{"n_layer": 14, "d_model": 256, "n_experts": 80, "experts_per_token": 3, "d_expert": 48, "d_shared_expert": 0, "activation": "swiglu", "moe_layers": [1, 2, 3, 4, 5, 6, 7, 8, 9, 10, 11, 12, 13], "router_score": "sigmoid", "normalize_top_k": true, "routed_scale": 1.0, "balance_loss": 0.012, "balance_bias": false, "router_logit_norm": 2.0, "n_groups": 4, "groups_per_token": 1, "init_std_router": 0.0127, "lr_router": 0.000686, "vocab_size": 8192, "norm": "rmsnorm", "norm_eps": 1e-06, "tie_embeddings": false, "optimizer": "adamw", "lr": 0.00156, "beta1": 0.9, "beta2": 0.99, "grad_clip": 1.0, "batch_tokens": [65536, 131072, 196608], "seq_len": 256, "train_tokens": 527200000, "steps": 4209, "dataset": "wikipedia_en"}
Below are experts of layer 2 (counted from 0) of a mixture-of-experts language model. Rows are named router (the router's row for the expert) and show model dimensions 0-255. Each number is 50 + 15 x the weight over its row's rms, rounded and kept within 0 to 99.
After each expert's rows: a language model's description of what the expert responds to. This comes from a sample of Wikipedia text that the model never trained on.

# expert 42
router:55 31 39 76 77 53 65 07 36 76 43 65 45 42 50 41 68 50 53 58 47 36 56 84 54 50 75 40 59 15 41 14 72 56 46 32 75 48 33 21 62 59 38 54 71 35 39 48 48 27 41 30 24 42 50 70 23 43 55 52 61 46 48 79 78 51 50 49 67 43 67 41 43 54 67 54 40 56 39 33 37 39 16 44 45 70 55 51 43 87 54 38 57 65 46 42 61 52 66 66 70 45 34 60 47 42 73 44 19 43 54 61 39 55 34 62 32 40 35 46 65 49 33 35 36 58 44 42 36 57 40 16 60 66 61 64 32 70 36 48 76 49 54 42 39 56 47 50 41 22 54 49 55 50 53 59 59 65 49 61 49 37 50 42 40 50 43 61 37 39 33 82 41 68 00 26 51 38 46 53 49 49 61 74 67 58 54 59 64 48 31 42 35 48 45 59 51 40 45 40 48 79 52 58 46 50 52 42 61 56 50 44 58 57 50 68 47 39 34 62 32 68 61 83 79 50 26 52 28 38 59 50 55 55 55 69 39 24 48 52 49 41 76 55 60 31 52 22 33 42 05 61 66 49 51 35
What it handles: Table row first words

# expert 32
router:60 56 48 21 56 44 30 73 28 51 60 64 58 51 44 53 33 56 11 74 43 47 39 21 20 46 61 41 48 72 64 51 43 56 53 47 49 41 51 65 60 36 67 36 55 36 71 12 71 40 50 47 56 30 45 52 45 55 77 73 27 46 28 45 40 30 48 31 59 43 37 42 46 47 43 59 67 52 44 69 43 59 94 65 41 44 42 48 62 60 45 43 60 15 65 36 18 21 40 57 51 51 33 51 51 28 42 53 65 65 38 53 57 47 63 56 65 65 68 38 38 65 57 21 70 45 47 46 62 42 26 46 44 57 54 41 50 42 71 42 44 58 66 23 71 39 62 68 24 71 68 46 58 33 57 39 54 49 60 61 59 58 52 35 38 47 48 56 51 34 66 30 60 51 47 43 61 30 54 46 63 57 58 17 43 59 53 42 27 37 06 75 39 51 37 29 15 61 61 35 68 16 64 40 53 48 61 26 41 23 62 50 49 70 48 30 46 85 45 57 75 33 29 61 38 51 85 34 57 40 62 61 45 59 54 40 33 54 41 33 32 58 42 57 41 61 70 70 89 56 46 65 75 53 65 32
What it handles: Sentence-ending periods, blanks

# expert 55
router:73 20 28 47 55 57 48 36 45 26 22 20 48 24 50 44 51 48 83 37 44 62 32 46 43 61 76 49 33 40 50 35 49 17 48 17 55 40 51 46 82 50 40 72 45 46 22 57 58 11 38 47 50 38 33 64 54 54 43 40 75 61 27 57 65 23 32 53 49 64 63 36 57 57 37 82 36 73 35 46 40 34 28 60 51 59 43 52 41 52 46 61 66 50 34 49 40 56 29 54 45 39 54 48 66 21 76 72 48 26 52 67 27 37 34 52 51 50 29 62 48 72 43 37 65 41 74 40 33 49 47 32 78 37 43 48 71 73 15 21 47 41 32 44 35 38 45 61 47 51 59 55 32 67 79 58 26 38 68 71 45 62 38 57 34 52 33 32 56 44 40 58 47 56 46 39 64 51 48 47 36 35 39 33 60 60 64 37 46 37 33 52 55 49 65 52 67 56 64 65 50 38 48 40 48 45 50 49 64 61 24 42 70 76 58 73 73 42 57 83 55 44 67 36 50 40 14 47 29 41 70 62 75 55 57 54 58 63 47 55 38 40 84 91 49 30 34 67 64 48 34 43 52 31 75 52
What it handles: Function words and headings

# expert 57
router:39 45 62 83 60 32 62 04 48 57 62 49 30 52 64 39 83 44 51 60 65 47 37 50 75 47 99 62 42 39 47 49 40 45 66 22 71 20 34 32 54 47 63 45 33 77 57 44 58 42 36 50 50 49 62 74 37 38 71 50 59 42 67 43 36 45 04 53 52 61 44 39 49 65 56 72 67 71 45 32 41 69 42 65 36 45 51 57 46 47 31 48 44 73 41 44 52 58 38 50 89 67 75 60 54 27 67 53 34 38 55 40 38 39 58 68 50 51 50 70 56 66 46 61 46 51 45 39 42 43 53 52 44 51 59 59 54 48 42 45 44 53 50 75 23 68 60 61 41 52 56 62 41 40 63 27 30 50 49 84 56 36 43 51 18 45 66 49 29 69 29 62 57 50 24 52 38 44 49 36 28 44 79 65 67 46 57 61 54 26 43 57 47 41 63 36 65 55 29 44 40 33 50 67 56 43 61 60 73 24 56 21 57 66 57 65 60 70 29 75 67 49 54 49 56 72 22 52 40 25 63 76 88 36 51 46 33 44 41 48 58 56 94 60 37 19 50 18 56 54 37 48 51 32 56 44
What it handles: Spaces and name-initial pieces

# expert 38
router:57 84 61 46 53 56 28 86 36 43 37 69 70 44 35 70 38 50 28 47 39 61 41 32 31 25 44 52 44 52 38 66 40 49 40 36 63 59 46 61 37 39 72 58 78 39 60 37 51 58 55 71 85 44 80 10 51 40 54 60 55 69 44 42 45 53 46 71 76 41 61 65 63 30 59 39 48 74 47 51 44 48 54 51 45 73 65 48 19 68 62 67 43 01 70 72 38 30 35 36 34 47 57 61 31 57 44 53 57 61 43 32 57 44 52 35 60 46 37 37 64 43 65 28 64 32 41 49 55 31 68 40 42 48 52 24 40 48 66 48 47 74 60 44 55 48 39 35 47 32 42 60 46 29 27 75 26 56 66 25 58 57 40 11 45 41 47 62 42 59 63 47 43 33 53 61 47 53 55 60 40 46 63 30 48 49 53 54 61 62 51 60 38 39 42 35 16 62 64 31 53 49 63 82 60 75 50 30 40 62 48 57 57 53 77 31 37 99 34 41 65 50 42 59 53 39 91 59 49 70 33 51 37 36 61 72 33 62 31 53 40 52 39 50 60 62 76 45 59 62 77 55 68 74 74 54
What it handles: Heading ends, place suffixes

# expert 28
router:45 66 39 25 59 46 37 99 32 52 56 54 61 51 77 51 50 49 28 49 60 68 50 19 41 36 37 38 65 45 21 65 43 39 72 46 26 13 48 63 45 42 67 62 75 38 66 37 56 39 40 79 68 61 34 63 42 75 63 40 57 33 46 57 58 65 34 50 41 46 63 51 56 30 58 52 77 46 38 57 35 49 46 48 28 55 45 38 30 58 28 53 79 24 72 43 24 25 52 34 35 65 33 47 31 59 67 40 32 47 23 42 40 51 53 51 84 54 43 20 62 33 41 42 68 30 61 25 58 26 12 56 58 29 65 54 74 50 52 46 35 57 55 44 60 66 54 50 46 69 41 46 57 46 53 56 60 33 58 35 38 53 54 54 45 45 40 68 35 42 70 59 37 43 49 60 52 37 68 70 54 39 56 47 59 62 54 46 66 56 25 85 38 72 50 39 11 57 62 14 55 20 35 45 68 48 50 67 30 77 35 58 58 55 75 37 49 84 44 35 63 57 45 61 38 43 78 51 61 67 51 50 46 48 64 57 51 51 48 53 55 45 28 19 43 44 59 77 61 39 60 31 63 53 37 59
What it handles: Coordinating conjunctions

# expert 18
router:45 43 66 34 52 37 50 57 43 38 55 57 54 64 53 63 55 60 68 44 61 44 65 68 52 45 46 44 50 46 71 56 39 49 38 45 57 40 52 77 52 37 33 43 42 82 67 69 37 59 58 47 44 62 61 52 61 45 36 56 54 55 43 39 45 57 91 38 39 43 61 55 66 52 30 51 47 66 48 46 46 58 30 57 60 64 51 54 42 47 49 71 32 46 41 52 41 56 40 58 24 38 70 30 62 57 38 60 71 53 35 67 51 58 06 26 52 36 45 64 76 33 42 49 42 47 53 69 58 16 60 50 38 33 47 41 30 41 25 41 64 70 45 39 69 83 53 40 69 49 60 56 27 72 26 52 55 39 51 41 65 28 77 49 50 72 65 54 66 58 50 41 66 44 47 67 42 62 69 43 30 41 16 70 30 71 48 49 45 59 31 41 74 46 44 67 46 37 50 78 40 91 43 50 82 55 56 64 25 42 66 50 43 10 41 48 38 36 54 32 84 68 55 48 22 47 81 32 31 51 24 34 68 48 28 39 59 42 99 77 70 40 54 50 63 70 84 69 23 53 66 35 56 49 38 74
What it handles: Mid-word letters and digits

# expert 60
router:51 63 43 57 43 25 37 44 46 16 71 31 39 37 50 54 46 46 55 74 59 31 44 75 63 24 77 62 46 33 59 31 44 47 30 63 59 55 51 54 38 72 68 60 68 45 40 35 77 52 55 50 33 56 52 74 55 60 37 54 53 52 47 67 69 47 61 32 51 61 87 57 82 51 65 40 24 48 31 35 63 52 75 56 35 75 21 58 54 66 57 37 44 58 40 51 47 47 42 44 53 49 61 73 35 49 46 35 42 60 64 67 72 39 65 66 24 50 07 61 76 51 31 56 46 43 40 45 17 83 38 34 48 03 54 22 46 65 37 50 52 67 50 43 48 45 62 41 47 29 52 39 45 42 73 66 48 59 44 45 41 62 39 73 28 81 78 61 39 39 38 52 54 47 31 45 54 53 42 42 52 56 50 41 68 53 39 48 35 78 30 54 56 14 66 66 50 52 37 42 55 37 50 20 38 57 43 38 12 50 22 34 29 35 55 52 57 40 43 31 51 51 42 21 52 61 48 14 16 37 81 54 60 39 65 56 46 47 55 36 65 58 54 53 49 41 44 32 35 58 36 20 45 56 27 63
What it handles: First-name and surname pieces

# expert 33
router:66 61 46 63 20 23 28 75 42 53 27 59 53 58 57 61 68 51 45 15 43 65 57 36 29 12 58 35 63 57 44 43 46 40 45 58 46 31 44 37 47 24 40 51 48 15 55 20 45 59 51 71 65 26 56 23 39 58 83 75 48 44 41 58 71 34 70 28 43 51 67 60 49 50 28 50 56 53 75 48 46 58 85 51 54 52 65 55 32 70 40 58 56 32 85 30 33 43 45 53 42 51 25 71 34 65 20 18 57 60 46 31 71 20 65 49 32 64 41 39 75 54 57 24 44 45 39 40 61 33 54 76 66 35 38 14 60 53 58 22 56 59 58 25 54 45 53 50 36 51 69 56 50 35 41 45 48 61 41 37 46 59 33 58 54 33 31 69 54 67 46 43 27 48 56 56 62 52 49 48 50 50 75 29 66 59 41 48 60 57 51 51 43 51 44 42 17 45 46 41 56 25 73 32 48 72 65 33 35 65 75 51 54 65 55 46 50 72 37 55 47 42 42 85 51 41 90 45 36 62 55 24 76 63 58 69 38 53 35 50 26 36 53 45 60 45 59 64 78 52 55 30 73 50 49 56
What it handles: Abstract nouns after possessives

# expert 23
router:37 33 55 51 37 08 50 74 36 34 32 38 53 66 44 55 63 35 27 42 62 56 39 52 25 22 57 53 47 65 46 48 32 42 29 79 47 37 69 55 37 27 61 71 51 49 66 33 45 63 54 48 36 78 46 51 55 29 51 57 45 20 44 61 35 50 37 33 86 57 60 52 59 50 45 18 51 46 60 46 42 63 89 64 40 28 47 46 32 68 28 68 54 31 77 33 54 46 51 47 39 47 54 46 39 67 46 40 52 57 30 39 62 54 54 28 41 39 63 48 53 48 17 19 23 41 14 54 40 30 15 52 57 44 38 37 50 59 58 44 47 53 40 39 62 55 37 22 53 58 37 68 70 35 52 39 72 61 43 41 66 63 68 42 34 55 35 46 48 51 62 37 45 51 41 76 43 41 65 51 36 49 69 31 69 54 21 53 54 79 43 57 33 61 61 66 34 56 43 27 42 35 47 29 62 99 45 40 68 57 44 52 62 53 79 68 57 69 44 68 55 41 35 76 50 78 66 52 35 48 75 58 58 44 29 57 61 60 46 40 50 51 50 29 43 61 42 78 36 48 76 56 92 78 59 63
What it handles: Spaces and inner letter g

# expert 19
router:12 40 48 49 51 56 51 42 71 46 32 58 42 62 40 71 50 45 64 33 50 38 59 79 54 62 44 46 24 55 59 43 39 41 50 52 42 66 58 74 48 78 53 39 24 55 72 60 45 55 40 60 44 57 62 65 39 67 46 52 37 60 40 52 48 51 69 39 46 51 76 65 36 45 34 44 31 46 60 71 45 69 35 65 64 69 50 73 60 15 43 37 65 61 65 58 63 61 63 57 45 45 45 21 66 75 31 54 61 48 48 69 71 44 21 17 62 36 58 51 44 42 16 44 63 84 43 74 48 60 53 43 57 38 26 49 64 44 34 36 38 45 50 53 49 38 56 16 51 68 30 29 32 84 55 59 85 46 48 26 53 43 28 76 34 79 36 87 65 50 51 45 66 44 45 48 65 38 49 38 47 44 14 30 22 76 42 51 57 51 60 46 42 37 33 54 49 60 52 62 35 96 28 44 79 45 46 50 28 36 60 51 48 27 22 32 31 50 70 40 68 58 70 64 57 60 33 39 34 54 39 47 62 52 61 53 81 26 69 52 73 52 55 49 56 88 50 48 37 49 47 51 44 40 44 64
What it handles: Words after prepositions

# expert 37
router:48 76 53 29 40 66 33 70 53 49 62 67 34 60 36 57 52 56 56 43 34 76 09 60 33 35 42 53 57 67 57 58 35 45 51 46 49 45 31 54 43 37 64 57 62 16 56 45 47 77 45 43 61 58 40 40 44 69 63 74 35 43 62 54 45 78 79 36 52 46 27 43 48 37 64 55 76 43 42 73 63 37 72 37 57 66 51 42 27 50 32 73 66 39 62 48 50 07 43 42 54 54 26 42 58 45 52 14 67 53 55 19 62 39 56 52 69 53 62 36 50 53 71 27 59 35 24 60 69 50 47 66 45 64 56 54 46 50 56 61 36 71 74 24 44 54 63 64 38 73 36 50 72 40 48 62 45 45 46 61 61 58 71 52 65 41 39 54 46 20 59 43 43 44 50 65 56 22 43 80 45 63 45 76 53 40 61 71 48 37 63 49 50 49 47 54 21 53 57 53 60 15 47 37 32 77 53 54 42 76 83 57 51 76 33 49 62 85 51 75 42 37 26 52 67 47 75 53 68 55 40 28 09 42 68 68 40 31 59 57 42 46 45 43 31 88 61 73 55 67 66 68 38 57 67 49
What it handles: Foreign name endings